config.yaml
n_experts: 96
router_score: "softmax"
balance_bias: false
lr: 0.00199
steps: 3377
Below are experts of layer 9 (counted from 0) of a mixture-of-experts language model. Rows are named router (the router's row for the expert), up (a neuron's input weights, with its number) and show model dimensions 0-223. Each number is 500 + 25 x the weight over its row's rms, rounded and kept within 0 to 999. Numbers have three digits each.
Before each expert's rows: a language model's description of what the expert responds to. This comes from a sample of Wikipedia text that the model never trained on.

# expert 7
Nationality adjectives and word pieces in music and chart articles, such as Italian, Polish, African, pop, Certified in certification tables.
router:528502531530464546510541507461561483530521484496490500497512506499492535464507500551471467490532480523539450440497475499485497530496525496488499518526505517515502515534513468518461487525528471513500504512530511558486534501494512509540493483491482472528501489510497497460484522515571518495489480520505472472504491467540542521512477498473466494463515454492510527510497472484503492497491461549533499471513508518516476483479488535506516501522532495484467519480492516515543493532514472496515454463514516521538507481465547540479548513499537515449514528479513484491529507450439489471514521518481478478503491497497542481473508520459522502502471501504488491488490521547513527549530
up0:537520488484455481473482507524515505479504477468506436508527510504500500517517509491529503483487522489489462484504525508486465541478521472480487544486507487509522482491471502530495462490546516510486507487521474473528520478484545446471504522475464496547509513514507565453463515507467449486485497538505478482503452490505504508503513501472502519500460476520490490487501515510490486487506550494483530458512507530538493495513522468494525514480484500507544539525492499488492493532486516509468479490499485560470568529505442551441511489505542467472475511497537521467503512488516469510507547477509505481518468507515523494477517469506486488529493505452451476484457535453541513511478

# expert 26
Modal and auxiliary verbs and infinitive to, usually after a pronoun or who, such as would, could, did not, to win.
router:508480530527484531462541527506531498540526469536459479492511477453512521445533492513487462520520507507535485488479468498523481509533515513468496494558487514489458534523514483500508500544510499487465451547485486499480478516528510487534524470489474478524534467543518499452497513515514522477532483516518501493498480507547483467517477471518467591485504516483492525520503471523459504490527482493526494494513471523516478462486480497457517483523516484469483521488501528488524475525501469524481487490517494534534509493456522527519499536522512534486541503492559504505521550463481484451518529526469472452485494503477502480469521495471480467509468502488504515491503523515478519523539
up4:492449513496506532474510557495513495517484542505510498490505532536463546493548536518478503514507474512492436474485510452492488487478499484508505502563497482525525529541502461531508500540465553541525464493525496560555474513540490451511500502465475477542508545507476516514463522490524519501487501508484528519503517526524487535498524485490496493502499493512472516550502462474516526474496473470500506514497499515509490513479487530511478509501483472507485540533480520471506515513457488503482470506497543544470503505485497468511548498484480500537527480459466519494534527492515533509468502474460480482506509526481460472508503533504467524523470549482441476471468511512519490506519

# expert 17
Middle pieces of proper names and words split after a capital initial, such as G-arm-isch, S-ask-atchewan, B-ure-aucracy.
router:539495517543496550506515527480527455526515516530474461509534472466542519502514551537508482507534495525512505453479497522507485516495527515514540527518519508461484503504498462548467482533502524467490458500536511492530488497527495476524525440504476485528518504560508504462492512514521523470499482530535472484499469468500477479508502497507513489502475482500484525501528477499477458509478470527534522464536433496514475476476466533514516482494552524487496497476486546474529474523494463521504450462523502507492505495464513520492513506535566511489533473490488506475560518490463502440495499512480487499486452493464503481467518516472482480526510500492508551499485503501511487519490
up3:500502483501501489507492491471485495510492473527482518488531531496538477498480515528540500514476490522554488476511485527525536472502505489509517497501521490493502493485479499539520487518476520544472467546446478501547476461479499503473559535473460468455503511460520523464537512499520486526531489487509470460538467463475473469540495497511511496485497488512510491562480521482508470463478457478498533495527520493495512539433544501489492474532508521569509508454495514463511487526523514496464525524508509508508520531505513520463484516496497530445495475466513516545529479489488517503542484508520492488471529553503527492506512494462492529546486531493514521514532480463482479545485

# expert 59
Latinate word stems before suffixes like -ation (sec, gener, pl, struct), plus table pipes and dashes in records and dates.
router:504530538522522525504511523496546492542518514494484501513505490519533521452527506517504468477503509494504484456495479473477496515490561519495510507505487529522509539576533480508489473506507479513511488538520475520535503489498505478522484500468498507516488484513500526481487495525543512474509501506517477473508479502532553479512461469492463522512485506473521528516513491497470489474487471491526513478508508491516491446469506539448493494551539481481447488529453497490543499501496525526467456468560533503521533525472531525479546506524520497479536488476500479487516547490488456460480527501454479468503493496464517448452510503466465511523493498512472558454498530476487480502523
up1:520545501491501481473522504486477502512567483476491522493519501537518549460517535519490509500491512489503469482466504466509487557534501544495546532500510548481488469488487491466525450487517507465497516457521501490462478462578463558458470516500519527525526490495525553495514545536480460485493496525454506453511522443497545547493520487463511509517477559479519491516479529489525508536470486455467513450508502515539501511467500511482481511528489453464477478480488533485528512481533528529493503511474500480459492487513512490513493510493491476506490490458500518490479490503494513493469518494471509498486488482498522478509518514510482470453489487494494489503499508515469520513463

# expert 35
Prepositions linking an entity to its place or group, mainly in, of, to, from, as in commune in the Gironde department.
router:529509548543485519478533531515506484552500479517510497501514507509512516455513502517467475469520474537524466487495470481515493525525503528463531525529512527505485529538493486504449494520507501519455469567510445504499476506509524482517519485492481474517527466546521521491494518500529506468499465543496503519509459487513524481527482482505499554503487517466570520515527474512512498490504489516523508480504471514509449467501487536489516498524505477456451488476487526512532512513541463499536459481531504521496522508463514518486514514528533485492499459514531514483554553470474488494552509511485466450469481503492543498493531499465513485512473469478460532501518510526527522521527
up1:483520534552494494497496518517484482469493449536485496500529565510506513476486502522501472460532545504495502500450502508482484496500510531544498440453523500492487506509495481453487475496496490528511513520426478491520491507524477469496515472489467532481528496473564500502517531474488521478482505453465482466481437487486479470533426492522506528501521552513518499488561475517501526501503521513474479496500510519506543510505468499527504527490514463500453504436496521521531491485473492538501489497459480497525536450508499516518500496511495512516528483509532504492501457531502480490508487523490459537489502513482482492485516531501495505506530472464502519527471481481501552470540

# expert 34
Surname endings and pieces (-son, -ey, McC) in biography titles and disambiguation pages, plus Born, died and politician in infobox lines.
router:499502550511475557481534533509517483533518488529493500534519504484540499481530542514516481495515506536526482483514485449502487516489506498475502535555540546522487512502509481511461454530492497523454439530509487503520485517545521489510531483509459462505514468520527496482487494525518482508501478519535457513490486482525537466526483482479502532499498514494487532519510462486481475464494501552523533492524496496525494466471507527486530513515496492527475517497484543467540503498511470485473500469531501518461507474459513540496539505548548518500522533474530552474536516481479494463504511524494486466513476492484514421468528501468507468501517522472459532485516514483510533500506
up1:499521527499523491487506530457500516515499499519451512492558483502483551531528461519502503464473455506529481512442488461497538482481499555497489491486499510472455495521465511537477515491489519515484490527540532486511537461531530473493530497497511449509481527536457497471525499532514463491519487523494475536488536471494522474530498544477498491517508486503476528509514505530520479489497462475502468514518459493519509480475481486534538513527496521487498480501478483534543452490489495501559507484521541495534547517469491471531523490524527470432484493481504480500522480449509506484484533509489539491496479498458546499513505542492487466510462512506463500520490488481529471530540

# expert 11
First pieces of split words and numbers, especially th/ch/h onsets and digits in years or weights, common in music-genre and fish-genus lists.
router:510515534524473532493541530529527476513569473491502492496539506467516501488523508508479476501506456541537463457510486439513504504540542514462509524541516518534494519522543488519480481478526512496497490504529487499502490509492522469530481493485451473518473496514528532493505529527515503477498453524505497491501492475510523479500460528517464532480482511485522547532528472493480494477521521502535550477513493521535463469495466534472502480509523492460473509482478512493535486541504471496475456460544532485481527480456530515462521531501525508487535511487506511472528532510461524435524501504469521495536478517477522473459498537452516512515483472507498525468529503507509486482470
up5:485499557509489516508510488506494535501483497512520494490501541465488514505516504536498493453521502492480519554505489501518449513485493527497480527510507539503496544521544519511472472495474477495489485522504486534468498494499467486579504456513498506476511525508526517463512533482504481461519455494532497464515494474506476493512494493448541526461511484497526521504478508476560526513525491527487499472495507517496523512524526512513503512510498541528503503411477503472507481465495514494451496496479469509516490491491528515532511529541481509500507489505516455457510477488407489503457485528529473544551516511523483474517490422497496490484504492513466504513455512481548485515473

# expert 14
Second syllables of foreign place and proper names after a capital, such as Tikva, Tbilisi, Gakuen, plus digits and line breaks in tables.
router:535481498540494511501532545501524458543536505493492469506531466463509543487514464534497490470518505531521509457499468501513447529489519510514510540517478525475515525522513476525489471496511501519479470521499491527496513509498483496522499477527495519539544501527482495480513487557513505487532498512521464485496471470507544479510471477546469506507482509502497549516540483467507491503485471548542513451520472497504482454469467529497558466517539509508477479468453523475529489533505505517505444463494506511525520496460530513468554507535533538472533474473527504459531491478490496456512525482470485495519454508475512477452509504487480499507493484482500512480502489546539496525492
up0:532497517500538531456544504475498532503478509503527499497492518528566501531487501530448493544519504532480496512495495510550519510468530514507470510483518493509511498516494518472503489510492529547481496455526520458539511535522484526519511477511497502508522511502468486523535475495497513496532515471483474488486494515505493483535478476534500495500497481498524483482520462485527495493482507463512511498454508455481484483517454522473527452497470493478536483508484490485507536490534459476482496513471511475470547552487482489461497476488508442480540508513482518470482540509535502497503488526503518490413489491482499485419471528521489500512481512470494495469476485578526561505523

# expert 6
Inner word pieces and digits inside years or ordinals, such as 14-th century and Pri-z-es, plus given-name starts like Jo, Bern, Alex.
router:547484527510507514508483503480518465528506506516492502474529462461516487494531501515511499486530505566524468487477486502510447514527536519502534501538505529484496510514530449487487478497544529484489483515535483499551500516521504492523513474506463490510548498529527479485542501529514485490521504572507493481474519472511524487508492500519461507470475513501502528526509482515476480487446457522515532467480483518538483442495473550481531488515522508455466513508466521469540477563515502487506475486532516569522522474467510522448489488504508498466516488496507507475552496494468493463515518538474478484518485508505535474469534501470472492511461498496474543460509507507534512505480
up2:521480489519440475481522489493469489496536488497467504482513470461511524525546520510509484552520511498525501533485503495538500501530500536508493497483501510519501490515524491507474511514477507503537499570496468501517504454493537418525464517484475434481507506487558488502512546502512486488485473536501508505508505448475484538529492541486484514528480481498516530513513491531528539509542500503505526514515495479523466482448517520485477476507545512501522492499483463494519474532495470449493502502511499491481489440481539511539482539470515511521486469510523491471518523449463518469459512510514483499510489509445526496509533546489543513519470502535458500499508528458468510492475

# expert 23
Bare spaces before numbers, table pipes and slashes, notably the slash closing the /sl/ pronunciation mark in Slovenian settlement articles and dis(ambiguation).
router:517508524528465521481516516507528494547526502510496486516509503490515497508542536518522495479503524508535462474473474451520467508521536514491531519556543536524490518527532479485488493502515520506481473525529461521490471521526501467507499462491489477528493472513532500481524515540522481488508479515481474501477462498506524490519462495498473544490478514475550532529528444495475516459513447534535536464492462523522491486488465545491529506527515506484491535465461549480535478518511480504498492499489481524510528505459507531487478494534496519505524519477558518488560488482482478456533533505483445476494498486499540442477517511458499475506485510459466505466499527511512495528493
up0:488503492505461525465458506503523492504500557466478505476491469513511521498516492527452507532481576492533495499499476501509538513498492504482515506552454550464505481508489515495507477498482506489498537505546519491460486510489526465494487516498520501494533438499516518560492502506499516483462471505475491546541519535475541491494507524529430505499532485483487518554496511490515503456486480496499470499472537544511470478495478527524513504495465473495535508534477448559479482462527478457484501500500529510490484497483490495555501482537492496458510505521523499518510550506479504469482514474499526488503527476500550519513531515496552465545479472501497531460480499489510500501469

# expert 63
The letter l and el-syllables in names and words (Zlín, Zlatko, Mel, Del, conf, bel), plus line breaks and Star in rating tables.
router:513487512546475534496520502493497491525524502502463505494471478487510553495504493528493476504528504521535492446495460502513493537512531508503514524491490549520473537536530487491468500531504480476467483533527505484529509493467533466520533468492476498519507507558506500455491523554490515477490450502518469503515479503485533496504484465497458530486487483476513558529511468515476511478511457524520503470538504506539467481483477556500530499513546446506461459517502508449518471545502486506490473478519499498497502522460515523478518534485533532480550519481493476493551502473490502396504519500488477479490474490488522489476547507496495486494472486510473509492469531488505494506520
up3:465478518489506497511553505498509534497459494489513495509504560547533513495470540487510521503486484522498505467473489457482509491483484496508470509497487518522482512545495493573517493479500489496460530489500488487477480469493471471495490494471554475512505461540533506479505491436530501485462473485514496434498495454516489522500489502475484517523475541513493513496493508470560479460551516478541505508492528475492498522459494528520488517494530473501499496477503517521520504522524466445491496478485504553470464490491494530489528546506512522481554487535517473521523523505473516505449495511483495510534492486484476529527496498507475514488525498529438528458461550495473503560493

# expert 46
Adjectives like national, federal, international, state, Indian and endings -ial and -ian, often in election tables, census racial-composition text and party names.
router:512479516523468544458504514478531474503510473495478490503512480469506515483528506529467483494549507513522509462478489492510490543501509497490527498489551512457500480549512460514462503516554519512476484526514459527522550516499520497513507472528501498518502461540500521493493491565526511493519460514526451487478466463489539501528496469479464529507507513483490541535543449498474523514477476486540524480488490525533488500464467510471495481538539516504476492467480504503553481542520513521498460481511522535499521514455524536479514481539498522461530517493548482479521516490469486480541539536493474458505490517472521493497511514465474465512487502466487521477484512511498518551527
up0:475509498488524532493507527532543469502521502510474496513530472448553472437487454525533499458454483527501523480507518491510545509508517495463498516476541496554522500530501495557495511497516496503508496495549457479493457515479510499490482514504485499505509479488475521526487485540485513455490520484496521490496533529492511458474490505502507458518492483471516529523518494516512500519488516502551523460489479518498520493465511514545490455509490526487475496517516513555479490545503465521456509469499483478491537488501494521552457557531489529510519494521492516558473504469433526512491465465515479508489455508497507474519498495522464517517487488542477496527523523471538473505455

# expert 62
Second words or endings of place and landmark names, such as River, Creek, Pass, Ridge, Haute, plus had in census income sentences.
router:537486488519494561450503548465516497540535529542510490492510507494518480488541523520480472493513524502501462483498467478503523492504510480480506524548544510478498530514544468471495474517520489480487470541541477502544527539489536488485523487488526514511525485515539525496481505508504481471496476530539471483497454501543528466524484443506471512487493532512520509544545472504506491479502482515534541491533509548531502484475474532488499480524524480477500499474503526481552503544522503526469503485544484493501537480462523547508533537533544488486527487465500506470523520474504516468507509510479465500494494506490539457460522510477525468541495506448483522476515520491518495524481
up0:517537492491486503514494473506490487551529477499487492469504480474509457537502486493489493473530513573488495492505499498527525524479504460515492498500554486501484526503538485457483485475547492500445544529487503465513443488502473470474509435485468527472481490514529468495523519482471564485492482496473459522517523507502500494450507491483472506474494490467492521472498493503493475530516471508544527522503516571497531512495465466505502492514475505509517516474505541515539490495530527480467507496504466499512511503484499474534487531525503460490498503485495522491516518502487489499491492530518531539516463502474473462530529451499474575516527523459530568459500523510508512474519

# expert 45
Prepositions after nouns or verbs in running prose, such as in, of, during, at, from, as in War of Independence.
router:519475530514498526455532509519513484531521478519519488487495504473487502448539503535481484485526503512515466483465478488506496526509496514460535519543511507509487529553511466495473471523517507508444453532520444496492492500524518463519509467540480487514517481552534517490506507490534468489506460529522493489517474504502487490518508502495496573496493511485533540527517483515475489484498499502511539493506463537526472437492478515494508483531506472451464499488469512492553487526512466498552470473531513516504486485470508542486501509512542504493509485493542510472537559453475485495528510515460481469474489480475524472476531505479519481483478460459473511476493526507515514561525
up5:526496512500512498517459492508527528495479461541464511527470472489503472520515495476518477519510501515458542494444490469540489530504505534480518529526529513463473473502498484501509491521525512511512520463524494517527553467553478452494508486516490499450494551502511528513477534533469467533499488499497507522524526498493491525514540497457506498526463536458478536490474508494476556490508433490497537509529521508564491534513510506479460467476504456496438498492479467516481482521486509495496494506514479540526504528498486523521489486508461512521540538493494467497485470445501491471516509502534448489484518555514501503499528513519474508460480488507497507488517502562467478480502